config = dict(
    d_shared_expert=0,
    router_score='softmax',
    balance_bias=False,
    init_std_router=0.00603,
    norm='layernorm',
    attn_scale=0.0884,
    parallel_block=False,
    init_std_up=0.0339,
    init_std_down=0.0,
    lr_head=0.00932,
    grad_clip=0.5,
    schedule='wsd',
    batch_tokens=262144,
    dataset='wikipedia_en',
)
Below are experts of layer 8 (counted from 0) of a mixture-of-experts language model. Rows are named router (the router's row for the expert), up (a neuron's input weights, with its number), down (a neuron's output weights, with its number) and show model dimensions 0-255. Each number is 128 + 24 x the weight over its row's rms, rounded and kept within 0 to 255. Numbers have three digits each.
After each expert's rows: "mostly gets" lists some tokens that are sent to it at least half of the time; "comes before" lists some tokens at least twice as common just after its tokens as in all text. This comes from a sample of Wikipedia text that the model never trained on. Tokens count by the router's weight.

# expert 30
router:122101148104152101150132146108141069096093115097138149123102137121115110090130108144132116101175138155140143097174095125165114130105106133105121130079138116137158126131130165152098090079101157101127139098095117077138114146150138147100154141160101149096121152139141113126118156111107111105139147141182113110103117102133169066140105150130158112120154128137103122158136110152127123137142161153123106109134165100108079096173130109134120138176122146157141119136140170123119135159119121139109135124136087138171110132113137133099131145073146124121090153141138162083107159117142096116178111104112144116071176121124099087060164130158127117118118151157142160133112123155127098142099142149137130149142115085148137069117107137111128145120140187120123116125082144129136137146114098
up0:127145118153106107137093161137150109101108135155094141074149118130174127092105123107123134101132131130122100122171097140095103133125080183114103141143114107141136171112120125150115108141138099105106093107168184160118132139164108107167131161131128129135178125130114139110145144159156166126132134120127093140135129119105127140125149121137158128137123097090137102128080097123164127101156125104113173117119154150154109155164087151111125137154105103124138136127122137141142138102136089158161170161073131091131081098102124121174115147116121122132094117137073139137113133152092111091132136130123095140124065114108131125095099092166101097134140148119111111130137148121127108141113120094155142168118147108104171116147112109129137155145098104122112085194145127137152102101135132
down0:148134146067116116150152154131112179142143117169127153136111111140101149146134081086086120140162153107092111103121094139068143153141179149146117132137126112135130109103129138115119142134145123101159140132106123146119138130126145118135128143148165091152141145099107174122137101120076144083122158128120123089102168152103161100131092108142103117143117120128121129142140088145161098141138099123077125127099133124178128092142112119062093126153107141126138071120185137158125124132148127095111136135143153091108115179105106139124097095129143155121136118136106121148144087165136120126132097158063104133196138160119131106136050125107142120127097100131149120109151114111117144122143139102134165161125135137070123146128150144137135100108136106150141141130144117161145153165110126
mostly gets: " Coordinates", " Binomi", " Website", " Born", " Genus", " Clade"
comes before: ":", "\n", "-", "=", ";", " medal"

# expert 4
router:160130147164128113110142075162173112147150148122120130124080145067112129112129141126140107172127165124137130149170102106138150111094128083154170149110107157144131113127195177145114127176136139135155144133097106136102124117133105143133118113093103137127156081150176113126123112108119132115148111139117107103096105118149154139142119117081131128122139128072155139082140112114125113138135135106160126087124170119149151134158135144131100169172129144087176139128181109119136136152158117137126129138120110196106147116087139144138134109151125114164144178123093149118139093129165127083081132126139121160086158140107148112126161117152112123132090111131137135141129095119102139180126134167126113165117121135137133155154097119135127145112127131099112170133108152137118136136104117
up0:126122156094101120135082136129093109099122148102116111166122142119089125093114132104139133122168157176116109168164107179109114082121131097137171113119134123120111133139157095106146075118191112129124132135132108148140096098142138154125127149168143174124134164144138102127141172123142083105100129159109114115135144162139161109181198119115115104099131110084098124128108102112095121125113140126124127174101105186121164100161121095126123081130130116091128137094133146111107123127127123139134165106133094133131188156110119131089120119146133121083099130085151121107123132140139129111142155122099111087107134105138137158114080109102148102133154122119119105123132131145140070118125153110237115141089156142159099134153133157133134134128096134146131127133108118120157139113094130
down0:086149104147106125111146100126166145106150129158145117133116121105123108105123157097109133126117130136111117136157076100142134091152140111130162140118204139136138096124143082114118125122118122123122123101129096084124109129085131150113131144068114109170136111123090112111089127122132136143135135088064111140125164113144129087140153144158115142147147122121079104116123105163106160157130156093152131173139124143093115108164120118138104107129127132162166122119145132146144149146132136152089088086115088159138128150124097155169120123147117151133115094196131135146169087147125150125164107126139111164112121139150102108098164090150126105132149092115157109139111111133117091117087146190118152128106147113158134107142140111128104097168170112140150092110095157128128128150140137
mostly gets: " %", " Votes", " Turnout", " Total", " ±%", "100.00%"
comes before: " |", " votes", "3", "2", ";", " km"

# expert 38
router:108136097114162099160143135122135158108091125144128138111157134159062125158130145142132116123173106148136100094129129131088094119093153113095173132144107131086096102151199093125157152106098119112094112104086131111104132124125124123116126117139121127098150144117174148109124142118110122122130150171115121108153128123169157172123146136162094137175107140122148130103101104135120144126164153116112124119095126165123145141113115157127139144091129142070128147100101147168158099116090113120134133117121152118140084162089087117124132144096097125076129149120143123154148157112153144131147144161111151169116137117138142135175113091111122130154128150143119100132152133177107111097133103114115090083163173158110150122127124147158118141161133135163152091156125125131111119150139163
up0:124111123091129169201090080162145094136129136136156120127144149135152129097115140116136139071106124186129085102094116120113141139151110150099131167094091137137119159171146112114126142165129157068149096134112193136132119152121157099107120126112096128109150110147130088090097104122161135124099127139134115139133156143112134099099096143126138122147135121129095128111121099078174135168122107108133133197149102150105111126120099148112116122112097101135107110127118099153135126104106155167108141143179123159112108109133172081148097137107090157144132115096111121139159148142120111118114141140102102134155099140143101078139105114133127112100091162117152147089110158167137151150171174123135149133147133135131158104149147121139136137115146115150129113149171144109098082114166170
down0:092144123124121116147112134141103103102097107118126153139131136124099118173143130170118165123133150132124134130109139098163135167118095141108096112105104118132092106115113114141115117147124123143119142151111118141149085161099122086148096136154115156114128131138124123165135093106136129165133128136139123101143123088077112106101102178160135139113092172153131114112155146114104093121128149080083143118124125122103101125117139129161141115129090120119137110180117100107132151130161148161131127161144125143128159164129121102109143112141100152112116111152148109175108172129125118091141146171130114126142138099147128147104152139113093109114124206121100126104123093118092095140167086121126110132141136128136139105103193117136110144136158128108136119191137125160135136123159071
mostly gets: " Avenue", " Island", " Street", "field", " River", "town"
comes before: ",", "s", " (", " and", "'", " was"

# expert 26
router:129149112147137139144138124122102142118125147107129171135124129111128088101168143156087108146097127141136128087130124158137176107196158102090093143116154120105139115153144119129123142115137115115127143161116148165124080117114113079084121087125116098135118120155132143141115110111168128141126170126119142151112126143149102150108138087133102134160117135135137150145142106114155061149126150165152143133156149123173146126144119115128124121147144169152110145133154088138088142115152124150127130137172133137127187135134178117154115150128088165133121123141120141145140118111132127135159100148111153132138120140129100133100143152143166142152143171143119144074121178094119130138138160106096130130135129122120127143133114107120118096142168118071136127160150141152109095142126080
up0:126159125118140087129129145117125137076145162123120110083140143097117149154133134118116119148071129107169124107144152137137081133109137113165162164118137151161099119144118087138119093137136102110132130129136122109156132096123113139144142090104158097111134126093154135102093146149081172107135158073089123151139141158127141117123141128125149111060115114099123187153118116132135124110144109083173082089107096123062107096129173128116116129134109167121156108102108140138165146141070138161108127155154124154056114078124154094124160139120168127127083111125120127166126144095112151144132129138133156092118168086137134128111160104092107127134111121135130113103152131132140140140136163109138123078146160142153128107152104076126119151116148132134122122126178139093147093156092133
down0:129111160102117096126130135093121184117097180116105146107135108152163108104132129134124095127125141118155087117119131129113105125158134182102151105111127157109171166136146125122126123145153136105115103123135121088140123116122132099119109107088106153119140164157094086123083128100096134139164098135114166092095135118140138104133132126167156144131128086084144114163124138126136152105114152125169096120136144112133101144097124138166132124065126117132114116144167132119097146168138128142124150113148111123158124128150131101160102143120111167140103129093114132145120114160114104135181130118134175108132153101129127144107137119134105145157096132145130122102182089118123145085107135123086124123130122137128142116151137113127135115108116100097095146133127167159177169144127116
mostly gets: " father", " way", " mother", " latter", " whole", " wife"
comes before: " of", ".", " to", "'", " for", " that"

# expert 25
router:148146191154121184115094141115114116140104140095109107156114167176143138122105126141127197096180066134122136143151142127146099141117155107106125145158129101132107141147114143144128123162159132145097141091130129117139075142137136113138137131158132098105177138140107088157168126124126099137130190159125116120138122161082114140103129134108136119110113156145125140159114118149166071133150101122106145166119136111152125118090120099138169117123117174127128130135099153142165134109135112124138112154109116083144101113142132074157137116151141144109085098133123114104161108151148125093129115157105147139129115181154141149115142066125167143147156180134109077133155130148113127112137123120116149103164112098147160141150131107121090114126133105149138110127111116122108171142099095
up5:185135122105110098123109126089128135205157102108109100126120105128149159126133079147123136170138150157118137150131104182150103132157110157134133097128111102156161061159103101074119133078121106162104130137138116127159130150138129149161152147118129120115125117074140148165118111155149123137087121141132182115178136114140115119163147098118102136161137172118135124134102141108138118111155128185135088151131143144128092109114146146120145111124160140103109140097135115149149134114120119130061123137125165126125157084131107136124086140166115113159128174125109174136133100140134159115096162072125138168086169083107106125124124095119130119083143122124145114127110129124107123139114134123127116103139098135158134116150127159110129135106148105115132166092116141132126123144147134
down5:127117093154124148128125158140115114100119141079149122153138114112086162172128151113109100130168119114165138135110116094165142117125097112107133098111188128156141132100112196138128171131133091125131126092110150116151096115111206148109126114129087104109148126105119165138157102125103171123141091112114133117139146127122129059108145141120121134122129120160128128116133148139143126119112110124148144162165130117126149096139116112151144130124133136116135154165127130135112160160145112115146127118091140102120150135069082116113138104122124161131147131122128168104088161129179122140125120152128179112138165091105135134144078146114134111092141144156119114114106153142121160126119091127153133120182107144071173113112138082121131124140120133138145137126116126113129120146103126
mostly gets: " was", " is", " became", " been", " be", " being"
comes before: " a", " the", " an", " well", " also", " not"

# expert 20
router:110117129113140129114103130082122123115146142113131153135133106106142187130129166136088120124065161142106149096121096148062124147160138121075148152135149184105124176152215094118128145112116097128111156125140118129142106126149108149113107100145180155144140084082103125131107125115098146122109114099136123139160102117120108104142195145148125090130145138104134164073105153097103142118136127108091127145122105145125105144140161130113094095115079153131131118099114077178104151130167158095135135121133117117108159141162132131142128131097131095160120078129158125158147156136127162132117107141131111099114121134136127121156143134074126117128151147089125134106112113132135162099144131162140100135109080116088139113159117116105117133151125113109136101135090140138164132123141107
up0:133107135118113127100126113142145158127126144098154084139142119136124097112161105112136141115120147145142120210147133149123155141121113143167129124098111097157104113155183115117157167106123108124104117119125104154141156168137129104106146141096112127121094101103118145151096077063174132090131128123095151128090154144124118123133139094120147156127185145153098095151147109152111139146168086135147103161158098139151119144141106130109145103143118114139144132116142104098174120114067150158115131131156129117103143097118133128162124066111153138098142162138120157104083142104124156127145127158117129161141120127107131114129117118133054133185131162108130094169104101129120142136085168126116105122131157095118105096106119106160188105121139124121104121121166145148143116138109145
down0:118102137131154129172124143086156097184137143160094131138143105132149122120114136119097138088128127101149123109142119135156132142111110128153127149148120129152129132140137096119140112134131097119120114186126131131146128097144102177132150141096151124107199131129151133094151170116134108105126102119150112137129110089050137135143145147119099093111122102116100157144148152126120110114100136142119102158138119157132111078107120167148176123135143160189126168121116118106168177119113177102099128126174107098158119122160118129107118133066123114123120159126089122087200109111118165118157115106114133126117093139127136140102161148142123113071185110174118148133113113123111093101124152142122110117115149144130138114094109140158170086138133133171158176088143106097118141127112083
mostly gets: " made", " released", " served", " used", " played", " began"
comes before: " to", " the", " in", " by", " a", " on"

# expert 8
router:110090109141089156139129090101107127102134110110109134116136086124146102120127151144106104159110106133124113089126105169113121147139152129141101136137133114080146132131186120108119146165093153123109146135130171146146150125120130097094143121143104123131121160163109115136124125150176137135143120108120125164143124134133137121114113085149138165162119108134092133129098120134140117102150129128144135155189088180133104161118103139144091092130121119082095117099155125159112146121130117161134167125168106151106149150132125135145115115078098140105170108088149120133111150076139162124124120154147114079131105120107108101141135099127119130093130116127117149124115131118135126087146098121112119132139144127145138147140133116117137140166134115143111107179133166143119115087166105
up0:145114158131168170141093120131132110159095110144136079068140136135121129106103158105127174115122112077158137107116136113122101088139181130127098129141174120129139140099096125140109132135123127141098105120123132123150142133124117173163160100133169136145116128141148148124104163107149140116136144130156147118152129137130099139122097146114139102091104064167135129154144157126163140118170128101133103150129130095126116102102087123125115142148121080118121106149157130146141122109180119115137096148105116128104108106118127138093146163131111106113160099123125149153167120089099118110124137174135143131104151111101125068115109104133120112140115137120113124112155148118140147149094106165161139139172125063170098151135143132138095110144138109157113123129141144117139149141129101
down0:108147132107185123118186120113160159106154144137119110102136142141129162141125131115154136138116088127133166109116128105122138139115137139115146134118138148156095144148173126129155139114154097159114097141105108116107067117148145169139044139134144113125107159107103127122108133096106126102095202109111123125142122101194093110162133108095121127144142145123125110128111187105059112185159125126132131133129101116116111125125101134149135116074116132107126106154134094105126174156076090108118111127148062166124126118146130105121190148118090138121143139106114072112131125119098099141130155123085136135115156153116106141165086120115156112169098117105097171126150106158131157122145137165092159160115132138123103146125143146111136096150162150137121132152125130141160074151109093
mostly gets: " school", " game", " album", " film", " song", " club"
comes before: " of", ".", ",", " in", "s", " and"

# expert 0
router:165121113142162122121125124133137125128109115135121102140126136112102087120129124120126147090125129133121066121129136145118118144095177114108110104117138152148146060143183132118101145119105114106153105136113156153143120116127126128099108118154131107064160139160188087119111101111149115113128117131146139141138095092140119173105090131154092131167111157142130143088121093151145109147129139157134130139173130111104088111110095123164065164100116120146087117147144135138137124132137099125117141147147094183144138106161085110139102110127100118132153188144111133134112141114134160152108161168138104135131128088092141102134145122135067126098124148154135127143163133158099117142119096108101105165180115130141148117158127116146127147149127125153118114163118152100057159099175131
up5:089109162149098154101116118144114170129133153075190110132119119133141136143102126131103097108125140089130130083120084150118134144149130161101129135104157100126168133100119150153134131126139131131116147108119071138115102137153139163101119120130116084147115124128109125161131152179085111111131159139152145101122124104167122132078108130086115089154125125123162115107125127149106149132144138135159124139071098102176121134148135167091132115187119113116121099085136079100171095120112158099130102129127137108151136134101130086100109137134151127114126146124084045068135163136103113156139101102114133081134079105156122149120139131132182107123101124140126135117145143137160118130130126099128128137120172083098142146116147163128160130117126128121142141179117116142120159115136119
down5:155116129103136122119110173116079124194099153163134139100101113152131130174146107137114163127109090084144084146121135137122124101115136113133116209127143132138183110174104116134098119137085138157127159135111154146155172116169118139068127072126132138127084103130110096165134140138169122133107123156129123136137156151114164188122144177094141146113142163107099128127107101136091138098115154127116140136127099125122121070112124100167095084128138122145112140093143120107124118147180142095096101127131149105153172123112117104114123108147121138098105121082130125142145121109179130106112128180108142135130094123130119126113137137140132141145135138159119127101087152134141074121166123130134072156140160133123125126121129138137117095155144091140114174154113140115127119133111124
mostly gets: " University", " School", " Award", " Council", " Awards", " Center"
comes before: " of", ",", " (", ".", " in", ")"

# expert 10
router:154153143115126116146127145140112144122131115114153127145139154137175141111104137117147168133105133127115116126153128120105139133177068110143135164164135105122133129147188115099139101164139105140135117136117120105150086149139085118162161111110147158110102113148108190108119110113159140132120085094152080141137140163118138140163159133108190114127117081164097119095155135104095135155130106136125128142193071165134082110123136109140127120124145098157127125109076162159112104140130121128094108151165149102113098097128144136148102159106138061151141153087110122128107116112156156157129147137116129106128111158127112134146121107081131139110136142140104118132129080094164150118154170111181123073098090152079095127105096108143166140085123136104122127100139125111103136141115091
up5:074127135115175158182103067125118140160089131120124133161129123135097135144172137154150136136139142145122157138107127120148164142112145080128142095114134158154105128140141112110108115085135150121138142138118101168120124144101105120122096148074139153106150111142138138075104122120142136110134119166111128144085127091102158126136102166110155189161150114126118187147174115147106140110141143151146144149077150110090134126154089142128103114148113118106094124115139125131052107123070106117129133125131122160120195128102142132105079153115161111162112153098085108097103122126155161114135082126136126117145141071113127153165167154162110117174128145133168136134074149120078140096095118132119125121129138131099144130114112138176120120105137123121083092133151158148123121142110132
down5:146102107125104124116177092123150137116137149157117141105139138128135126094075134086141136125088098128130145101154129118119187110123107127170121113130128121079165142128153121143156098132132087140074136121102163140127118088151162136138076097138109113139079142109104136142161155171105123136091128100142136091143127145104136168080177098156098102118106169153133153137101063133104131120107143137101124084154140147134140109121140138132101120132112136191154129139124164126160155092130145124101154124107137107137177102136107154153146123114142180113137125121134154128181089138145143128133169089125098104168160122124148101120113112113112085102147108085123115135107157146185105162118125113129138155147125104107127125157083129117081113132121117129122182098122131111135122129166107
mostly gets: " about", " around", " across", " between", " throughout", " among"
comes before: " the", " a", " his", " be", " its", " same"

# expert 44
router:106117145170103140097147109135152137132119143167142143096129074103139107132131133113132161152096121120143165126123121116142153131113129097082123129095121148154123137102124171136127115137142145140124140142144129092129071137150148124080174118087124145118153119133191127100141157107118122165132089128127134112144146101100144137135133124119187099132118118110148103088126097129180123094106088170098143104170099072156127127146144147131143120150107082145141141163138163111122152133131170137153125162146101144151166147151132111122132103118131126123180089128168098126096092133062192109111182113162127146086131135112106126077126152135110133106126173150120091138158132126116148135114095135110115125111107118121147099097166080133110117142130103134088139125138122114106120133185131
up0:114125139123135121113151128147118138133089138100111125082133198129124128112124111134119129166137154120115185120123102143123145124089101108120162140110139154093142128139139137146160162118103134101086117166113116112133158112157117111111151123127163096128124112096125116118129147144150116085140081163110086144165067117124180117069185087114115138146119137129121133112123068113104140111138151145122108094086149126156049117085115079132089121110163131114086144106144169133088128160157161092112166118119128136092169122086169126108077119091129070121137145139115131123121142124114092135130142056120150125127119152097098129147144112149125147157104113144139148119128127138126165060133105110144127150145128102138085143137113114144135148128152170154109161126078146148142122142115125
down0:061078137144145149123136104125105155150112139164120094134148135139111125160132129136081138125098137157111127104109131105093117120169141148137096121141131131129154099057151124146151131090173141135102148116113097172121118110116121122110146093147154120125200133140099093125123112103143158143092139133110134126086157164139149146125127166155109107153162077158145121141141099131124139124115129145118161111096126144085085117141123136119100120139175123116114159127120162132159123172164156126165132124149122102140109136156125093063110104100155135130090137059081102087094128120155122134140150156107076149122120118176172098106111087144074074131127126147106101124105148123132133118135109125132167181156102113132126147092108145164115150167093101155165155172126102143134085131144111
mostly gets: " Nominated", "Scientific", "---|---|---|---|", "|---|", "|---|---|---|", " MPC"
comes before: " |", ";", "|", "---|---|---|---|", " Best", " Born"

# expert 3
router:129120145144112127124106127140153123128139154120120107133132132148098121160147095141112090059174136121139124130175118135129131138094123176143104075164104117112130123116089169175121076124134147142171119111109132123125124125081115100163163131130118111140116158121203127107153129134133122080106155138141141132112143140156128114156107143105117150081148145128131104122107131137087095086100096113126124134114142091113101113148139107119132143131130133120074150108140187086131087157164092083101122150168119156119152114129117136105124174152166101108091122114096195118121125147147123093125097109105131115074138098081106137121151130140154129120163122156154133151129177108115103125116147162150122098153125089090134140143136102169106091129144192146129140118107102108147147165128111
up0:101107111135166127137145154099107123129102124079117119115097195128144138151137130157191109140110152114119123115157134140138114148138124118091103137127139115167131120134113084108149119094121153123112139122134137145154132122129107100111151145105135114109084129123112162093132133141151126115120105109124088096082121115110118140128121138120113092139176110087154143094133159173105146142134134094118137126112118129105186083133120124102097073094134121148148113176119112157083167113134141166146103083145115088162124138095118144137116125150127125110144097116159122091127108085134120158113144107122133065139131137152147090150121154164130151147135096155132127182131152134152135109156156116144144136122148142125128181141129131141149122108101138138113135132162135137134086139187100
down0:124117106082088109116131109132114122127120113116133116130130102168131126100142163155140172113130137131167106160127124145117093130127107108084149156130118123129122203168165114131120166146156132098176082135142105131149121098133145103138095146094108108119129117098126127127125139125184167120125114115137143154132120146141128138144103125136137129128128156116137104145101147161161122121153146132123119118142125153135118104148075146124113133156096137075177115133151088131128053137108116143135144157138089092113153122142098134137137115092092202154126155135158116110143104167140103114115180118114117126131126144100163131154097189113143093139152100144156143115116135126135122097105121146093109105106136173107137097129147143145169106134141110142098115135142112105139068135091170
mostly gets: " (0)", "ي", "_{"
comes before: "\n", "-", ")", " /", "N", "W"

# expert 9
router:135131151110096143131107094110152116122113142158117103141158110064122159150138124145093151094164125151116162109127121137180150177096129117116135121110103111138124103179101163133167089109142105144128130138085130088106126171142112119131100119114112189125124141146167131154125136158153118089117104102135143154091181109142148119120117111074147115108118140101124128157114143122134139091138130156140111134094146085127131126102154163109115159156152128150161154119165155124118103159125080142125099119111098181151105096121143101095104173127097122099138142101122151132105160117122136114158154146127135133138126100110144118086130086129126117133103132140185129147146141186105111168089135147149138166154148075101120109123105125138123119109115168089108145097091144068129157156106103
up0:130156142078126113134117173110097137118103108118133147109131127105153148111152135105103095093114126103124109115123124139101110132162148142161163131145113123113127153078137099076167142122088123090117189131147141103149155144171157159137115123104150136103129171144166143117129113126143154124119117130178120183115123164126116123107161124129148155102171091075092152110051139137130111149139147127160108146145125160103157089114118141121138157118104119097177165134119164156154134099155104184124164127157139133125118110117118178115162081141101110114133157099109145147139132137125107138116131067136123092139122120132133168130111108130120103141173154153114105164121148091122113142145128088151124123116186126100124106096162128149086148118119116126182129154166112124102150105135153
down0:127136169138135138098107093115171149144155113167090115115116110155125158144115116152125086114163084108126124161125146078140162111115095125187101107107170154148122103165093135086112123127157121144097129144131110138111142135116124151154092114125133132094143161111123123108135163131124152122142105145124098117115121096137143116135145144130139130150093095126107164151113167131119124178148154140138125157102129087107185146123107135142102129146132111134093154156205118110109123170098131146147114146120097059136121139095103101159131154124087188125145152121162171127132134125116110142122155119131127136089107102107168101118120132149119135163105139133132085114103146147148088121121115095146178122104137130175130164179138107124108091101159085111128109113129134137105113151129160
mostly gets: "′", " Coordinates", "Scientific", " Born", " sq", " Clade"
comes before: "-", ":", " •", " km", " /", " JPL"

# expert 42
router:127128132072097163153097146138140162154096118121105136123134099161128133105100170121132054107132086136142143157152106152099141120111131156136114143105064143097134143101212121091113117111103100139118128100162158137139095083164126171194140142130145136131152130086100131146161136158141137153125133140156159123139092160081139130146109137146126126115093140124132143159138138101147161094117129127080173102152109165120118137115092162160137135099151137139092107131123102122144147089134152155099138140103130061127166170154157116138155123100116110106103135081134117122138130144123083155158121109108152101133116142150152150143108119104114136155114128100136149108111123142117123102130139153110165151085143126166117101150142152135125096140085121151143120132140128172124127092113165
up5:061144128091110149176139110130143113144126128136149128100104127155121165128147157135116078143137117145087114141179144108135129129142066114110157146150163156082081140159125162145153094148130090149110148106139140109136110099137144095144145129112120093160142160105126146107118160134128106114143147129130132116171161133117145095144143109150112088145110133131114142135156160094083133180149167139142129102151103141120115131150088135099118114141127183142190098086155131120174127135113097145145109165120148143143157112119153158078100143127119134164149124098109141105125108127131093144163124145102087077126080117145111115114122153113136106155130106139129125108119138139170115136142125184134117097145118102124134171130130141124127126146092113128147108097125146119073182102144123
down5:146160098148125147135133126128139173147112148144143158105110114134116113102122145107119185093126152094113151115081163153137106091096146158167154124111134089147143155118126182101111142140150096135127143096113105149128092147108088123106138093156137137133170108122133152100143118155082137185112107092128122120151138086070099152131114114120117128122137104135163108134083079120068148132153138101098133128098110104129117096098116124190151114076136134177097110097137104109111123122150091121149156101134078118135185099094140137149096141135115126055154117135109143136149139122118135125116090130128122101139144093098096133152127140161121147130123109133125109137147155136114114112060122095102158112097144164116141128106132119133148118139139107125134152149142130101136127115110106
mostly gets: " but", "\",", " and", " although", " 2021,", " 2023,"
comes before: " and", " the", " which", " but", " he", " a"

# expert 32
router:108145134092129161151101141104131135137131137133102120112109158145125169118114139141144117123147093130122168136150116118097148090141096133091144163141077118124101127154184163129134092129127087094137134137167160159141134121148122129142128103111133159164126112120081152133157113109149135163123124135107113084159132172118135093107160106153185162138075084138147099119147117094109153098146125139116148153163140110096084148083132164096170095132154128155128113146138144141106138110122125148138130150128162084160111128139158128084116118145127126156101099106131065150123120159135105137172171152132095142154116182162134136139137112143143148097135131095118168098081139131146120093143152183177165162157116123127107102132131153125171107089090123132122116142103153157171118109145105
up5:154079154164113123143108112128104148107122109085149090147149135131077144119113096092152128116136130120104129116119128194148148104096115098097132131139154129111126114123131137127161183098147137110113104141071096127108172129153121128129137170092156090104090148143139131137107115120104130132153121113129115135107159130199135112124136127140149132134156082101141119114126109125167130116133154131130110165134138130120139139130115133143122179089130144116156098123114104134140154170143173163107155104150098142109142080094115097160091117067112131128118163114112172193165099096110121119098130113127147144112076102074137121110133098141130114127071095147133084107081124132142166121156144104105092111125095129107111135130161180148069149108075171127154126128103137100123163126111125
down5:114132144127162121138113156147106098116096132161087065160135115115131139140110123129119173130103121115146123087131073137124099120116123135172175159129132116125127149108113117143062147120134135141155130131131130137099093175116152147108116125126136116127090159106141118107153122195114123090150121105143137145142105126129120131107098113140130097078124120123066163097139117082164118130157131101110158127128128121136097110110129127129110138138086114193130154123138150081125124143135136157115159138122128073087139144146124116159129141127101129113141161141148147153129140115144097121149165115128121129153179142128156120117146118105126078122145130110114118121124118120116125117123136163127074130100143117135138128134096093185127112141148143104107134100114143109097128120127131
mostly gets: " or", " with", " through", " via", " including", " along"
comes before: " the", " a", " his", " an", " its", " their"

# expert 45
router:121128109144142090128134137148091168165159125115122149153156153105121144116113097114125143182108155136101159108173102106099155128152094086170118134100110116127194128098071094147110118145122155158108139147169094125126167145131133122100136116091142096165111131167134115159123131149142158110128110111119155135100160164119113156111139132113138120164114150136135141147124083143162128160118142097147126156105154097120140149118129126104088111145103115167123124146104084139104095197145151129113145125115128099152099153171140113131134095160119083118128123142071151116127146106117162141151143120125106112104090107100137112151125096123109129123128167100105100128154120159131122138134087132155144133082097102116136075110127117127088114196091140147147136171143128143090158139160150
up0:125122130133151157136114077127133128119118131132054114114145157139130088140091114135159141093129114103124104110108139119138193170129126142091090173126126154149114129134122145128172110135152152108116127088121125168129133112142106106131133145141094101150104122111135146107150154078138161147129182161137103128112111147151119145138124162156115153121133097118101180197102146118145134158135120109125131143133145104094109140124110109125107136143152118121106092131130147147091124140116175126108129180137129143135116146145105138131082171133065179121101154151107164113112148144122122105099126148146137141138133158094112157162081132090120099154146159137139102162174113121178141148151181164081134106138104118143139109146094131093115136097137142116114141142156155100125080118155120
down0:114141108141142161118130131154128094136143156110149110154082140130109132148130112131169070108196099182113152070133165150173081067106147123137101129149182115126111156119111136122129123160122126145116144123146109088090101133117106179115084175146140132164109173119088127124120130122129158133115111159144134131139127154136144099165113170144136149078126140132116144170090168099125130110132108109125137095096172114208109108099123107134159156163114137110135125128123100152143122130084113114158151147120153199117112128109144136151135148128141088155132113146130127125168093104128132123123119130147143122137127114116104111136088103142126159139125111098127153138097161114162154065141119115135091158118119130133152120159119145119166110160106133149174095144129137144142111144122114
mostly gets: "---|---|---|---|", "|---|---|---|", " 0;", "|---|---|", " |", "\";"
comes before: "\n", " ", " 0", " 1", " 2", " 3"

# expert 39
router:118142135113120151156105099150125096138140098101059144135144123108110161128114136146127113128122148146120131117122147124104113143121136129138118141151145137167119076132088129144114162158082116103111144150132130113113174153127114121103131153134119136146065203118117143147093141152125125123121115117125134090168085170137096150140096143158149140153111129141124170136130127142099146128120120155138100156101137138138140112095142117132096121122120137131116176057178137162091134119158176145098206093117115113151112163095104133135114150152108131123146169150129145098110123120152091137116133132137156119161077114088125117131142100122141136148131158137126130104116110105150108097142113103129134128130128134108134120158150105135154156192143123122095141173111093111124144088117147
up0:116140117144130154137143175130147117126112119120148118122134102146098166142169086106118100108121123156176093114158126132131123130145150120126106138118145107114105148170142139086120144131140074096142083175085154131137086149122127137161098070130144112125124115164135146150141117105134126084139169154165126130130139073148121115142131147121157073124131137095147135066138104138099090141184110142136174095079120129130113131130083090115132166148144148103117137091100145143087148118153128159149140183141143139096109133078154153152129110160143114127114111122082125124129167100130154127111135132082149124129138114100126134149116145124120112229107116130137145112165135104154165154133118137132142140130126140110121158084155125156150127124122154120140116138104099115137101132128150
down0:158117135128157117134083099166103098142110134128124113117144156150113082158094135125138141138164160109134076131128089103054100135105120107163120155138143153170148097142098121118162117087169124136144135175149123136122137134130091152088137095110171095147153162119114112134134118136150111092160101130130130091128121153139124136173102135093118113128147107134086148082098159149151098094130199091117138153163136157124143142078112178125144086160183114125141137129150091135111120164152116136097114116127157102122127152141151129118127135127120140126130150125133170100104136152130150114087135157142103116120147121131118138092089116115110104131092154109102111181153110109144141143117136111104073109143165160130123094142132126145151084144126182089139120164128117141138115131131114
mostly gets: " JPL", " MPC", " LINE", " Lemmon", " him", " reviews"
comes before: " ", ".", " —", ",", "·", " MPC"